{
  "d_model": 224,
  "experts_per_token": 8,
  "d_expert": 64,
  "activation": "squared_relu",
  "balance_loss": 0.0132,
  "init_std_router": 0.00624,
  "vocab_size": 17024,
  "norm_eps": 1e-06,
  "optimizer": "muon_variant",
  "beta1": 0.95,
  "batch_tokens": [32768, 65536, 98304],
  "train_tokens": 370900000,
  "steps": 5942,
  "dataset": "wikipedia_en"
}
Below are experts of layer 8 (counted from 0) of a mixture-of-experts language model. Rows are named router (the router's row for the expert), up (a neuron's input weights, with its number) and show model dimensions 0-223. Each number is 500 + 50 x the weight over its row's rms, rounded and kept within 0 to 999. Numbers have three digits each.
After each expert's rows: a language model's description of what the expert responds to. This comes from a sample of Wikipedia text that the model never trained on.

# expert 35
router:393448450490493463450576504464484505586541502509487443514529505577540509526517482484589443530447562550536526510448419539456470517455514529452465484552516489603423541536512471445502580498457474479430477527454598467555474571512583527528520469423424513512520479459490504689566484501431468442440471409533573435398504546516481546413545532541470506474472435581536438528458511484579504477443510505493454526539541495512462515469391432548431531614463499480394475525439556481578560482583503590502512467490563453483402533448510541492395550405533418616457431498462547524528523514531506495478421512611476563523452512444473541439427569498461538502470543548414436508482505491488489427482
up0:441436423478500449506519495528447445584436474506380520394543451510560509519496431490519492500505501486477555588512563551537570549593549526376605420514486521551550416466442468473465513446482471526517521471406474398424485494520596536465492455528512540545556448538446535481546519609471509549526458486472484514488394462480466547537522505547483479534504466657468496510488536570574504544530524389495556518545479475485468619533450422517527540507489519515421448424491498507498524535487538571475555460526544584462435487513576523529493425492501403605475464492427564486413543453604454538516550384577456472441435406479507508597502578556507527486503501544511429485486493502425419495501
up1:531460433465435580526658503411529530549484475522498468440462489639536506407560494458527560501431540481519527497527505477552483522519485475451469600474543498490406539579475487579544539458590486551523520462516570474470551441413466623528576486469538474419439489523479414500501455503446537525535549490533535460497559528541510563494560510629385595472507583560510480543513495433528551440551515565462438471533511474574640552523461477548544472486450441424458545562502521543538537434463451478488537507542512482605522611536493506525517493544460471476428477505461396531473540550458418520483498494521423451551498483551464462451513475543398462479592539492471393420437500516573494457499
up2:510501483412503502446573396574507562566469444496460414489561471444565528487594436493662586529523534482643469570526479522446424532570567531534430432469419448489490542463584495526486465560467440431461530467518540501514424536483525543480578534429511573531543394487445591586593520569472567509451508478589481406404472482539414498387471503553524537549528413539516514498579516449588423519445525449530473433543608525490501480480489474452491540545463505443489391480524405518473523504485518512403502508538511557521495549400478544458488484497533505574569543504449529459552487499459505424477515493499414478444523497453519561525472481520504526517499480522446489512505547529569519571411
What it handles: Word-initial stems. Opening pieces of long Greek or Latin technical words before suffixes like -ic or -al, such as psych, par, mathemat, astron.

# expert 59
router:530477499424483486530554537406481583529484448491502460557541474515594551452546462495516419484544429463567540541487476487515393493524418503560512413491446515523442515520535480515506416447429508521387500510512555470474587457491544471516454510404426498562459513507471526527533437413462447525486452466478512429558561452507539586450507470556497567571480589540494364518531446478530517489478472474554575525531565499511548506420431602579358541535515486495504540394502470499487502473463466595455417472469453532440444520434407477541418542541561455395460498612478443512451533551542446455514473602558470467486494528465496477492499495429521590463421527472441411513451464450578437429582
up0:491544450499555477404486480524492484479444472568516496512596454554462462494425425552535515461479485502511472493514486463511448572613482596461465480596411461579361487561534408517510447487452536437521550583498573459563459484490566512543455513450433444503466549544399572521494497454421490523557520443484422469444547542510411472433510502481348483477537487564447519495470449533525474469489505467406526520472492554593518514371416589403473478535517444372489505493423591483478533535484463517493507444501573521437425402471438398532481523550477472461393553491434503484522482431512473498509426568523570528431521445457482434487573532454490494526433512519508528489550497567496516404497
up1:448485498491561548451588515522536594612469465448585500478462434554499511471518563512476525585468533486427558494525450448497493519462563491485508499454529504492457469613484474585532490489496485442485570541569409471499468454519440478520545539462441463482543511400434491482511537522566432458556521551493378521433582601475576502465524489449485523632538521540515517514537499562466573491451587522449514494584447491444549481492512488452422403528483445575481420547560448617538485533547531485464418475499450465483474488519519504508565455571492492552421514492496455511478406537658445488494489553565638542506480586404559525473471413421529521544519436523522466409436426536498480416551
up2:497578439503481557512530484501386563541468505421455512550523406463566502559418472550565473448565442560460496547448437508559506484496548465450503577465510512547491444517470501533447534615495500575467455515585523490559503466446565523522525553568469479423547468435524507572484502436533493489502594552486469486448587492525540558402525499440457500543433419459384465472468464536550540528482483484546516453476487364441533535441486507540511462523451428532512502467584435482527578507442516463538514488533519496533472511438500482551488501426513499594553571583586503621515568561495529605509497505501546574512520555548451513463483514443502522375576559547474687484543472542634448553514
What it handles: Consonant-initial pieces. Opening consonants or clusters of capitalized names and rarer words, split off before the rest, such as Sl(ade), Fl(uxus), Th(underbirds).

# expert 16
router:387440487530443507518570566373560574495490422511502497424450533596576543485530445546515495473485524489596438536423471560545499455534411523584483463523503500561476522579492488506558417457392450485379450462519453482538548479520608483527508495438453521563495537507443589554524463419497416493534440414551542471532557444487461428473484446513434529571449465477505512559479468564473583533500571356479617418532494551515540469482421496571492520624493480542461483439484506559490603474464437546472484436517473470461474564385467568500422536502539488511512516482514468605491495538510484475497499514525428599479479551522459516405485489484483463476502538528398490514489506529555480408549
up0:421556500440441551483553452543549479478537459410390544435443520489511491534446537480582520527548447555547537615523503565543488486483451475545551504486456563444528480404522475515530432541430551450483426471520518543461509526494591498513571524467500541584529546517457519451472493479498579453517496469525547540505487503526595516561566499515445488410370506495536442524400581484498497513421486441553621472480516454460550480560447509552465562559489526531539514529571495625474524527377351539469540508600574448481539548494586568554446562396574490560496509447578529564534477511506556461454467469566512466589512407483459504506502503452356491492519529546422467488498489535503426454491
up1:506450537506467632537553510529429501506538432561465484554467464534443554457554581561484498432500511593559499585484487524508512517469454456523471392531503511454422541546550499538504482427494479488444482471581529523570552459544554538513594458480392589526485512368486530624421471402467545552555443449513454444432568459571528436485509509515433518541468601458550492541503533483444580425539523447553486495519475597502538407487432492573520452557483451516530465415463455532486581445481474485482526499608545519476446540519539634438483518392531505457456563504521421497532475572494570515530480479532458618477545507485551582540493522494485554497577496512397443515523518545528399469548
up2:490585572506535485511503399486503550529459466530598519459522426471566536500470486444523422419428487589484491502487492449445506470540356566511519425448479506539522490527532495479430467504432484534520503471435479497434519513442412395471514424509501454572519439592503514568550483442484442488511472494518457438574404455494459499485500479542510542531427470559494517479473416518444492508507509449497580491520511560454548542540474520503566526571414530466513451515454452483614491527469552529438618466474452489384548504443432531553445461558392552588426543545484423560469537573548428477520459438487510416479583579500560383477448472560458464498473439462484463517538471501560355374495
What it handles: Name-initial capitals. First letter or opening piece of proper names, especially foreign personal and place names, such as Ab, Bh, Kh, B, T.

# expert 21
router:463496469495488484511543401443523517580591556444563458500580583494535492455551500454532535517474548528533544534506431584547462519510512608550474503570458541598485574477455464457546481422424532472516476501456506438506565566517495571555547535504384557537423442520429441541537465453509514443386508447468511509485524511496545556414516519590470557439515509536527534602510519547506570462524543462479452551517577468434553481457474483544539532552460557550483458396489483484594579481439501557419444450414529564456429551442425584550505621415551433458527534499549454516540476465547578507456488514487469527438463559527444526544493498367538578588490534453394494535468445479585533476456
up1:481566493533573550542531464412557553522550487518513387573526571468458467456494547543519563482450522454457421453419418529558517465541505451628528452545401496478556603425575493476481518489514509452515549498462508434537555640498553469525577507470502488505475511449459484470546440452551528546522569487529571465512544457515517522426512463485469586493502520460494575583519475587433475488442433481481463493512489517505432480555505539434555513574445539583524459519483563477583434525466470533381416443505390593445452548506445411429571523517487513469530402440416436562518503515407512522454472524437506550459414493531499480575437511533612620446492488484570506495530568497477551502427
up2:484544497463514546539448518516469513542496489440546463545566570508446611458579503453571478540444515536565625540554552572510461435481544487581581495560532437557538495444491541447542509561406475601485527545465514497380486427422468501499471510552463447444409470531530497437500467512625505621488433433485574535485451470544436449552512501501594534512501575526507459537615477488429476537402505466474404496547570493519501499432527503498486472557556422472451497484488483539527521458467547558448522444569517423532508511485509488519486467502512446429629507497601418447528480534507514568454534522530517519538475447416486490638468544390497571542448552507471471596465486494450530413595
up3:436504468487529582524536490462566480399628580536488474422436493479541518523558525413560572647459537578492524537453453412546607548504591561514491512486463457559543440620510436459461444482520472538503405537482455491549555479434528452474567546461417570508517458598476423490523492498481492551394475515454486518421612513430487513509514478409481546441458474467479503568518491508471468469497484521506467538499574477527534566510490553521472527521528484532517429495442553590475441563510473460375458533552559402459465532463412517481479622521466539513580514453523490543592448558494491569512418507526492467410438560450515554523525596502453578485540574521513472597493447529471513475512
What it handles: Abstract topic nouns. Abstract or field nouns and word-final suffixes after the or a possessive, such as theory, history, role, legislation, -ology, -ations.

# expert 15
router:436382480474526458570476571540569591482534516416521485507565507509489567521532489489475487502495464499498604466388461658526425467481509526455435451504567529632499455458549561438570455536474528442433473489472474510436518483534510499565446567486521542424532505467422558598583411541542473462468471367480433469487619525492553485526552481511444504563475542580529458567550447519496586534424572516530565523505509453474486480470480532550430510497395459485482486508509559521480537491438411531471546451577460487413464602414496576525446518397557445502484490499462474535480445543474428540549460500449454501499434586498442447453469513363517554525455480478490477472537514502544507409485
up1:485511476535476563431470504537443481517465473475544411467562530411472471458492523562542455589470462442486521527472431510480587498585499517447531503533483464625398506525471520492433491512517474497393415507476451520490426449541477496513511421537488495459546569418569480444559473515501521459575508501485536521504493497582464445486585456515547533615571390487572352516430591488498503552430491532512511528541477474561528518499448506511546378520471534526584467542425485455572513565536473494472594427522496488580577493498549493483523471491438481512533530474681504497600563522453565467628474463527506513492441555453463420400424513548576428477488471473482456489507481483528618436457
up2:427498506413553508489566555501400426511554542414441496478499453498502533573512474543492470562494542599551549459436475493503523462574618568510487471524463575543509401512489543526486474535510480435553522495445502457541491498660459509511452384432465561453510466543522564518484548575465393555428525505485597519570430528556527505562455470464437421552569530535508490521476408462499487469518511516567478409473425572468501561464516430493562432571421509512507487465496491490502610498351487467581535533533520437495437571489520551460491471489449443469495506439465454484403501528547426491469529465495542508440447405519528486551572455500522530427536493611558467453481456389446424559450
up3:469508424533504536444482552588586530503529473438501509418530402531513479439544504475475486481515517490588470469602453501570522593524420470438551581414490490381509500563434469541549518543439514514574411411550488463540480477489553462593452428455455614536555556479513537505493522545472405546623487423553520544450577551494502604487525480467499489583502493492506594500559416488500542492501512548495518483546484459536458445522528565503462519575471471595407497474390558436455512542516532559461495462504482539552494453493529486452548447498489483496558612473473545548362436535473537602573422505501476423441462471508470412486464516434455481468552481530611579478473550418489471504532
What it handles: Sentence and heading ends. Punctuation closing a sentence, field label or heading, such as periods before blank lines, colons after list labels, semicolons, == markers.

# expert 56
router:433404476469443470461529582507523609597458475431566489517477524492505551404573500420508517439448522486588484481448427501531559542519511596507457509519561618542498471569435482490501485514389528385416501558411493450519458482511608556572428471499550483515587565456455553537542429529488390444471429429467487528486561511525591626493507481502494516493584502551541495584511486476461542459517474467560516513580513478498480502419539559519433511504499481452485487404491484521525506514465542538493533500538466435411464517472530558533388509487438524431583511513452393608513509485582499508459521519584419520495440562456528461406529478429554497484432533562427440524589503471466458483483
up1:522506472422475410508431468502573541532472569496564515502493547544566511515541488506473521511534483477485490478436563362553537509569497522533554527500438502519535528548550559542434400441412555422454545589555561532476487450410467451458502566488427502541545496503435528487497452524519494525552522579460561457485585547429437462528456501534447556461597500526551432492446528487389513642600454397494544487514475524422574448425518563539521476528570500460559487490529456463579524558466422477488462421553477508449529450445540472396402496569466556484523496518437509546543575466568489439421536507429500470457487491432604496504566581458438455432487533541421458444598554573500536463511
up2:535423462495531484461520613526525528572442496420487486509490487609538516465496519529541527569475552498500471537399522572473577532520444505572524511390524532470540513508486470441459484564498484465483462538488466601520532463508542502597487487505572528546627498490448457538452474540520579480506476410472391528509541597579570543474489451436466585528524459540482449497427512549500603415469494421496526520471563548556480508481553581528437443604479478528519585384562468497456475481524505540412494538499495466493455517442596526411492494552496566437595497487486407499497437481502449483568530382467447483480543577385419440485474379415431439463453544522496528538482438531543493437572
up3:517475386546474522409598485465441458482415630451519551484511477462508451520450606372479413527511567528479615468536508488471511428557470503477539523471466633465518491498547535437498413575483476453462503506456554519558449447455625446452468525523409507467501460480432370537426486567496587477445564534449447579549470497491572517572446441552449530456457484487428466510483455437570482412492500392549538492485509489468467536537572518570501467465518422552436418471547501512528566501574462471545518587557498508479463433489526524497419517508513499475524544461503554560546609543564486410468537469506450573524528478454452593500530446495511505478482563567428473444477574459467469503524
What it handles: Prepositions after nouns. Prepositions and the after a noun in running prose, linking to dates, places or events: Treaty of Kars of 1921, during, across, within.

# expert 6
router:424440431528490522453499493523535563600561449450457517519511529499457487511409431500542485515538560587534486571489454501452522535522527552438512552530544473578460468544490559502490554449493521477494421565448568510544545626548527510517481536486408514530534505422370487572528512525523405361464442444493542405442571523491444505433451435585439538487538538563568516530522525535586506509491459536507440505503502423524494484507496450492572567567431425469500541456397508473520530441542429547464475501449615443503521454475508544555509496382487410572451504499523596503522496546556457552424462563540405659449508524508454506483483595471503561525509572487458520574550472425491541502422
up0:526493448515548578488527527407496513435437439401531485412551480566476562571525421467462549529487500475471590637537488551602460559467511484506498432459510559567472442572522504447490550472488603516488567478373494490538523551438495530490536515416455473466438543523550429549520514477499512517485511470424505534539524519606478452509427480619508470541526591469540421627573565454528465462442464496497556523447500474607535500426485479462499586482421491518435604482557380445516519495443586498531479494472463552506503539500475541459476475538449550476398521532491425483459465531530564524469376517475419461435443553497447547481552568476396462551437485472461513450442513467557445538445
up1:520487470503511509460540534499525570550565533493505459609502473492500462455463482455590530466573524479543459485488534530444469527499523455601473570564545565478535516465463516417414546473521504523507504518474496457542525512612534514576584540493539444517525471603381448503477582497407544454453520477493469546495521492514471459450443531509458551379470453518479534466538444495525498508499513539499511419530511546543460521444507338550581504572375463528456444474534562515596513395525422478460606545468516486593507509531433531498534478432440471528475449514508421564458575570598480465441458465536480503607518493486436483405609483377572466568547582443525483494443463562404535560542
up2:432445472503493499481531442548488529462491396511427478468513585444529569512489443471570478567512422504457503502427397489623484480489588511478495463529506600605539435634450530563586459411528465497468548508569523504482482450545498526497436492525523544494480411461480467540509500487505544500497488457511478536528584555514511426520523552490488481490534530550534508550514489549553525465459508502501463475445567493539427509550506547495598475469413454483558420429438498512535520403515437500495483490447605514540472482468516540489518419385383427564419455554507522615519447398500470453576461540477574528520587492403509551445578539473508582553506539530622479515563382515491523471374
What it handles: Capitalized word-initial pieces. First pieces of capitalized or Latinate words, often taxon names and proper nouns, such as Al in Alphabet, par in Asparagaceae, Mal.